{
  "n_layer": 10,
  "d_model": 512,
  "n_experts": 32,
  "experts_per_token": 1,
  "d_expert": 160,
  "d_shared_expert": 576,
  "activation": "swiglu",
  "moe_layers": [2, 3, 4, 5, 6, 7, 8, 9],
  "router_score": "softmax",
  "normalize_top_k": false,
  "routed_scale": 5.66,
  "balance_loss": 0.00342,
  "balance_bias": false,
  "router_z_loss": 0.001,
  "router_bias": true,
  "init_std_router": 0.0159,
  "lr_router": 0.00139,
  "vocab_size": 32000,
  "norm": "rmsnorm",
  "norm_eps": 1e-06,
  "tie_embeddings": true,
  "optimizer": "muon_variant",
  "lr": 0.0153,
  "beta1": 0.9,
  "batch_tokens": 131072,
  "seq_len": 1024,
  "train_tokens": 506200000,
  "steps": 3862,
  "dataset": "wikipedia_en"
}
Below are experts of layer 5 (counted from 0) of a mixture-of-experts language model. Rows are named router (the router's row for the expert), gate (a neuron's input weights, with its number), up (a neuron's input weights, with its number) and show model dimensions 320-383. Each number is 128 + 32 x the weight over its row's rms, rounded and kept within 0 to 255. Numbers have three digits each.
Before each expert's rows: "gets" lists some tokens that make up at least twice as much of what it gets as of all text. This comes from a sample of Wikipedia text that the model never trained on. Tokens count by the router's weight.

# expert 21
gets: " |", " 0", " —", ";", " 1", " 2"
router:143133104142168125147153121138173093151103203064121134151144079121172110108116189112138124133129126176108114167141122037099114062101119134160137060117145081100111153171099120136133079071111132
gate0:177152086163092092172159109097116083080121194130103171142107167128156122120120143150081101114118150138099118134111157145075139146126077111061180070135154103110163159105119134147177131124096151
up0:091153095107125141178104178101103095166129134125086108135129132151125180107126136114164091111132173100144167132131103169086116131119081106111165133094135116134094198130152132156120120124158176
gate1:150064133123073180118149166129130075156122144154074103117117079151173138036079143149128135092116153105134145154098102158112131119163111109085131099141098113158168113135091166161122147123106113
up1:151121191133082151139212131122107084134157153177111073145068110111099122098070181139155148093186119079166150204127059164171137112142132096100121138153095090130185158131123112119207127145080131
gate2:125142083111113126105124137127057136147157075148090108059140170099157110115094103122151153138138156125168119135157094130103158136176135157136075132111153135109136113112139155142143118134137145
up2:102163134183170148071133125134121141162137133185156150163133112082101138127118122132123103211141116164121115115142114092155155131131129130109150171142146151116106074143159104100138101136074162

# expert 17
gets: " is", "s", " was", "nia", " are", "a"
router:102087069147200160142127188107127146129080138108151219115124093147180140086118139133138099109141098149129124116167127035161131059123134099090193103096146094138097176138070125108047106066134125
gate0:171127134134156115072129102122162120137090075091175143112097118118176132132095135209076101193173082117143069105202115117146136125180182179136138164151117158144130103102103138074129161152131164
up0:098114148119085116136137136085153085076146133122126107148080128140157095151090176147110074155095152062111196114106127128104110051080106157043112157102132107081225121192080088187122170117110154
gate1:108130148133143147134160129134180098068112122094172115207123104086157075160161131196175160126091095144127108086184087157113122138105153182112158115158132099100154156092137148159197135112147115
up1:197132130124097139138098152157153115142064139128131143182134130155136156056202121182164182138099148136116164169079127098132126165146128110154158172107092132120117095160078135091119094128125124
gate2:135128129133128099122156083126126082182175095092154100095044140125173138147137122078121107157124154094144192153138103135169098201137162194165116163158101162107123152140105129139111161049137144
up2:106092145126111116172116170107078114146088108104159158134147138115144093093135102137097087138126144142150076164166104190156181117131132111094152120104148187134079164141129172116137106133117131

# expert 28
gets: " to", " with", " for", " that", " of", " into"
router:153047085159186185162167141101170168170133179125145149099096127115145117119117125139170163131168140137101153171166126103178141082132153117075137117110159161123107159153073185121123149075102162
gate0:090142084144093138146142162114130157092107112101077152184114148108109139144130127144184126138127123121107102076062127196151117132161137135164150098118167079108034140153113185125104182120045137
up0:142108130156171098098136141064143161109169128099127193124153110140157177107114124081158110086119100091128108079036111109114146123093135142166141148160144088076120148134128167112101170138062136
gate1:152108184121144125120134171070196113144103150104100046131094157148177114195071169136135123108095127126081147073178175116140125127167071152182136138127097114162161151089134157120142103099090101
up1:177165139113094074117121173136176112136118131108130138048119142138121165142110138099136162148104115088090150128140147085103162195151144153179158132122057100146122147109176150132171073209121149
gate2:117173156163118072137124117116137121161129102166095091118117154075150098132145199128173111149153117174123117181080115125131116114100164176108135197130106107187142186213161064049133143163157123
up2:146104150110145173119117168119149127155127169081093116094154120143131170196137122103120132101093188123118118101120172132144110135128127147131114097145200106082157139099123185169147128124112173

# expert 23
gets: " ", " |", "|", " Independent", " 5", " Turnout"
router:106104118186118169152138113169123165130110119130147145119133106131141088100083152135068172111155161150105166097190117109108044106151132152143152133085117052131159140181116098083098135123123154
gate0:128113177157136106150121076181150103127093104154159122075093108120139102158125132142143105114116123109106146110102095137141072064160114133126088110130158116119149101108169175154143110072133127
up0:190110103115096115123097147048113130088144095117123200132165082109058117137114146100165097092163125116121107139136110118135120125148164172151108075132119045099120135132125086159117112187155183
gate1:126201147093111110120112141127127110131113098093172122174118096184124167129135134090110134108121128072141110164211108096146139118117083128145126064165103079118162144110083092141123116152114135
up1:061159111113059091175196137198139163091149154109083113113159150108094147155143102133120143123111123092144177139189084187094129108148103123097114136122074106113113167127069170135125145154155087
gate2:117073136141094121122076120114135155160153159088144088074144077090149124129096160146072202181072101182123149127220097147078128074091168134137160131118134112161131149199135115176184122148105174
up2:153184128117124090177147187126147144161065112119156189160129165116115165147162128172177116122118114109099074138087109096139115140175107130147070133112128108177108073091117105079133148110077124

# expert 16
gets: " he", " He", " it", " It", " they", " she"
router:066101056128166161109079158149146176122077207129162141088093141143140126085146087102128097103129124160100120152136131058107144079122104117115145132162153140184124166148090101130131128093127104
gate0:105080135145125181088171075097144163156121148122110086159113148114165139134083100115128095193060147147112200118118127129108084131106112151103121158057162087088033148112109128085147144153095161
up0:148143173122126138163118076148141097090122145094067149157124124078098110091124118129128130168048211169133130080147095103170153094154056145098126111094108105098109115149188064126115099159174147
gate1:125062103084158177134195118159117065090139179148127151120146143157136134089101046119103195105091085111159141130130107117179164101105120149136128107097117108104153189137168127087126165155169194
up1:134136129135112075165104155155111177130116077128131162134087158082131160104136177154127115140154155156147130121135117115097110143125172107140120122168127166172107129159189208152118086076097055
gate2:111112154153130076147054088157136146128153195129144154158085138147144099150084138140128140138089116076159143078135085076110112118081131082141060204091157114083122110131119131116141129144141159
up2:099093106030090106106105148154172143123156120095095057142139169118123149139106123074163135131081156167126146150114184131127178153085121102167162132129136093151155114120126069114086079133145106

# expert 12
gets: ":", " =", ";", " /", "):", "}"
router:119125086145108175159165158168107163126145163114170177134129089149105174124134102113079119143144148190111110128158147137182073135163167123175113094143106177135097150141089125068121101149113088
gate0:060219110131145086089160117165057076159130106184122151178116080089071138155117147155127143153107191083097131139066116136168133090132117064093151111186094129116104116159189111153085139147129112
up0:107115128089114141137079136130118182090046118160110138140132118134129095175087156103154116118138079155136136149134192104119121107072116141161135032146104162141104143104119139124119130102164096
gate1:155173092127131160187166097151125120141197084082194141129155151123112107162131149181139126187112161149109155134095124131096098153171126102083110183151147137106113112093111081107084127083125092
up1:169132127134108146173178156108139171114200122142189122177161127165080151124102105135089179141123166126099087138168119145145106159140119169157170119127103155182129084109126097071064124140129095
gate2:126145130131105152153066132134105123163117111141123087089119133086122182150157157107124101115125171116103134082163126074143100133189104078170145144149133099134172061147121130089130135113124145
up2:136118124132099089174135151085111109075130153128178131195139096133125095140145074128123123118103136156111165188137142196146138125082145135134189091121154115108087199144105094199115079143163079

# expert 10
gets: "\n", ")", "==", " ==", "===", " ==="
router:137129109176188150166110116169121142107126131125194147127161108159132110073125113142136099084130173167078139099151135072112040121129175085114124117110136093177126159176064135121127108056135109
gate0:176135160068134118209147085172153114152111124125163162164136125142126129118076094189140114175122184150191087162068152156118110085123123154156128095053103151159091184146192142145167118127146098
up0:142135190127135097151111088131121105130115118078169127184159151129093132120124135127084099135117120190189178153069134153128071143176112116184116088121078212145106163114184123147156134089133112
gate1:183140110088123213135184075128157143133149098079114073158173131150130114154150095138129175124151080151099158134169144114123162147122125162099189073177100117094175161139134144124079168077133140
up1:125162168105157131221069059148136122152073134098148110142129125102178154170124128168096156135090167107188140108091059037093160102080109181135127168073141152144121092126126100153150124052137097
gate2:110110138111078104114170100114138116097150060105080103164088117127174153072116119146196106140136132150143107191097174132127158144122135110099140156117148186090139098121046106146182102165142125
up2:082123097163183165110108179109124106126133108181134121116147168175152208150149136103071099083164129097126106114180083097119181107150110113171179110152115082098103105117095129063148173089122059

# expert 0
gets: ",", "),", "\",", " 2017,", " 2015,", " 2007,"
router:078091111155149153117164148119131175127114195145140164079136110169144136093100131160115144110121126192094126143106116117193124089145137106093122066086153161143140212144111157139155113120104106
gate0:144138105168131121103114098089141124164093085147173154098131121134129105091116082163157101127135115094221157145093095114110129150152161138138134116141121140163143127117079162141165164144176116
up0:163083075086111135111165119143142112121146105158105081089006123113145168164087177087145149171106135104059112074157130095182089137077097090126129174078157113122159134113138115121111171131123130
gate1:103086167144112150058105109181114122067128128116104125125151142115127192130072113168091176156119059124151140140239137091076136083186169117153163135190152110139119099090163125097095112143117173
up1:112096185130079170148126156125165129159118114134138174083184140134117152123059186121188155107171096158178086081170148056124187050157133097100172080130123124136208121172127154102130128171119127
gate2:146145136117179120099082141116162128149131100150070164188158118123128148083144107156068134142093152084183106089111119181094155172161083129142077130114147107137099154128119135146156120154108128
up2:178063103171066129160083054207118140190152103155074149124091099103124172161138135090119171146084138156082106143152171121096181109136128097148162095128111110128162143106090137126176193103123130

# expert 19
gets: " in", " In", "In", " August", " May", " March"
router:073111130121196126142106192169168147138148111056190196111114097144145151089088154154119122136130109180104136149162152103121105075164148121106108147117152136120135155168056170076102110174114118
gate0:141140198158124147117155160190083136172143109118129083118095172164149152127109144093151151098135117113113109147082108178173119129157101177165171086161135202119143124079156180142157162125085111
up0:157102099115133098126127118149122094149170047094090090181116186084147154097123096150089151141135141140159153103115128160209118153149084082159130119136114153160137093135146153146138063089130127
gate1:195154143136159162099104098139125122100122110151133099124019139103142198132134119174113077111146095058158166145113129070079142118135160133100112140084161121158089114149103090161091144183103099
up1:149140104084168138150101115183114133149156155169083104127096139160127196093143124141164144127078152122077183165071155126122090139138206191129116144165075133144171111125118128140160112128114093
gate2:112172137124153088137138125164136074182126172082079136132111101115100154118140101108158147129164154147116142130164118113083142113099102161115114160080115148096105140142200126131117114090129124
up2:166083164171077129151128103126188145103097095135124121138103165146112130092109117058095093158120108132126164218088072162155140121174169106131153103101116137150129176158136126091070142067144167

# expert 13
gets: " (", "born", "(", " (18", " (1", "aged"
router:117095069172177184127144170118111191183141182136165152089148096159135129084116162175104138089146135150107136132163167055124133140102158100156153121056147075122155129164068154076134107081140119
gate0:058112154139056148122215091144151208153143150170126129087115111138088130146119119173167096122178134111157133153160110164113142164069147107188129109178204167096183119103131118059124093101156118
up0:062173122140122107175057142142118111148133140163134151156139091184195166094107129156064097054051117161134107093047094092152157132137151127170084098146108048127068169119157077166147115184103199
gate1:144138130073129096103152118165099160163104122076129139120143096134135078093135115115107199118150089113126106107170165110134117168092142110138155130126092163133075130133117177157123166099097176
up1:088129115111144105144114103110117143148166126168120084150087155154164120117136155100170099147158141084105146167125142119054124062158132157141065102150106108169143087156134153072119132133145056
gate2:094140142138150159112101142180082113157154122103085094186129121087127117135121129084073119099129099133115149130185145050101139212144101111103111129102116173122193144078135131121148142085095099
up2:124160177133170126106063104136136161139152039181108178143151093153153120120073135102147121177135124117096072122190072131093134134133106112131124026143094158131129114119114106161151155089128213

# expert 6
gets: ".", " A", " U", " B", " E", " No"
router:133095124151178191088135165112097159106177149130156170105148115157133191046138173125077159113140115104099126133165120116096053121113110093152145062162178090149085168128124127120117113141083152
gate0:122144101129164118097141130078155155134105177185148083109159085137150131107203100069135116120109089113138170164156139096120106135138188136099133081134117139135064145102173174117174132161167038
up0:103196153097131110126108098096095194176129135143082090075105082149105159164102141141119146102154165092163097160100164147150132159150124102127130099127135154131096104046132171090109113186136138
gate1:167139129112144104137096061129129152141150137145173135133147099126128154159081175094083174095139150127134152137093131091152110140144136164153153108141154166097143064132177143114158147109177111
up1:097138175167150099160113085117106158185111156167123048148186121151138179160139138171155148158124125104114151108143101156069125097146081151094146194118102115136117148125090189168100189111108169
gate2:155114144133135092164165177160093172109117149106113160086120062107134109127146157181096068111109079096134133115138076135129147105102187118177129117112110098105161153111130122115061131146155127
up2:156073122200148174164136113121141116049154186158123147083082106105061186114134105145089124119168104089125121163158130132100090127120115118160116120087078119144159158143112140100111156192125140

# expert 11
gets: " |", "|", " –", " 100", " medalist", " m"
router:129102120103218150080116183144129158168094113129163118096141072127145141085099138154102099115125169107116180097164096077144096098086158140099203128116188104158160160138160123088100113112136088
gate0:162124151100141141076073108073145195146120142049137076148093140121122174145105127141159140135133153118136070110083060094144133072065124088141149119054148109153101124092101099181139090145157096
up0:179123135090098164095116146095102112086183139093190098185142115107144122130116084142110169138092148083123155128138141117193181167109104119114090117131182128149182141092187125146173136129151136
gate1:099101167193081134112094176121105130132103137115123198156175144162138116119182106145156137033123155199145154147125156096157162160138116112073145158158111090124132067152143105119101113152133161
up1:189147094126099155150145128090099133125112136100091094033166146132119145192082091069080090083162156128093106126159112149115119082140120138136106130105103163146116131138089165109109116098116097
gate2:150113137082149139104135149167124112155122109144071096132151155182151142171117136133133120126111053098147126110130177109136080197140070136145147104107130061128066129155156161194093155107101107
up2:123160098141081098133110106126149077099114104105120100158117125161136092146146142104082140124132074158107144102133063097126117139127124104110123106087152152113124131093143158160120154093062103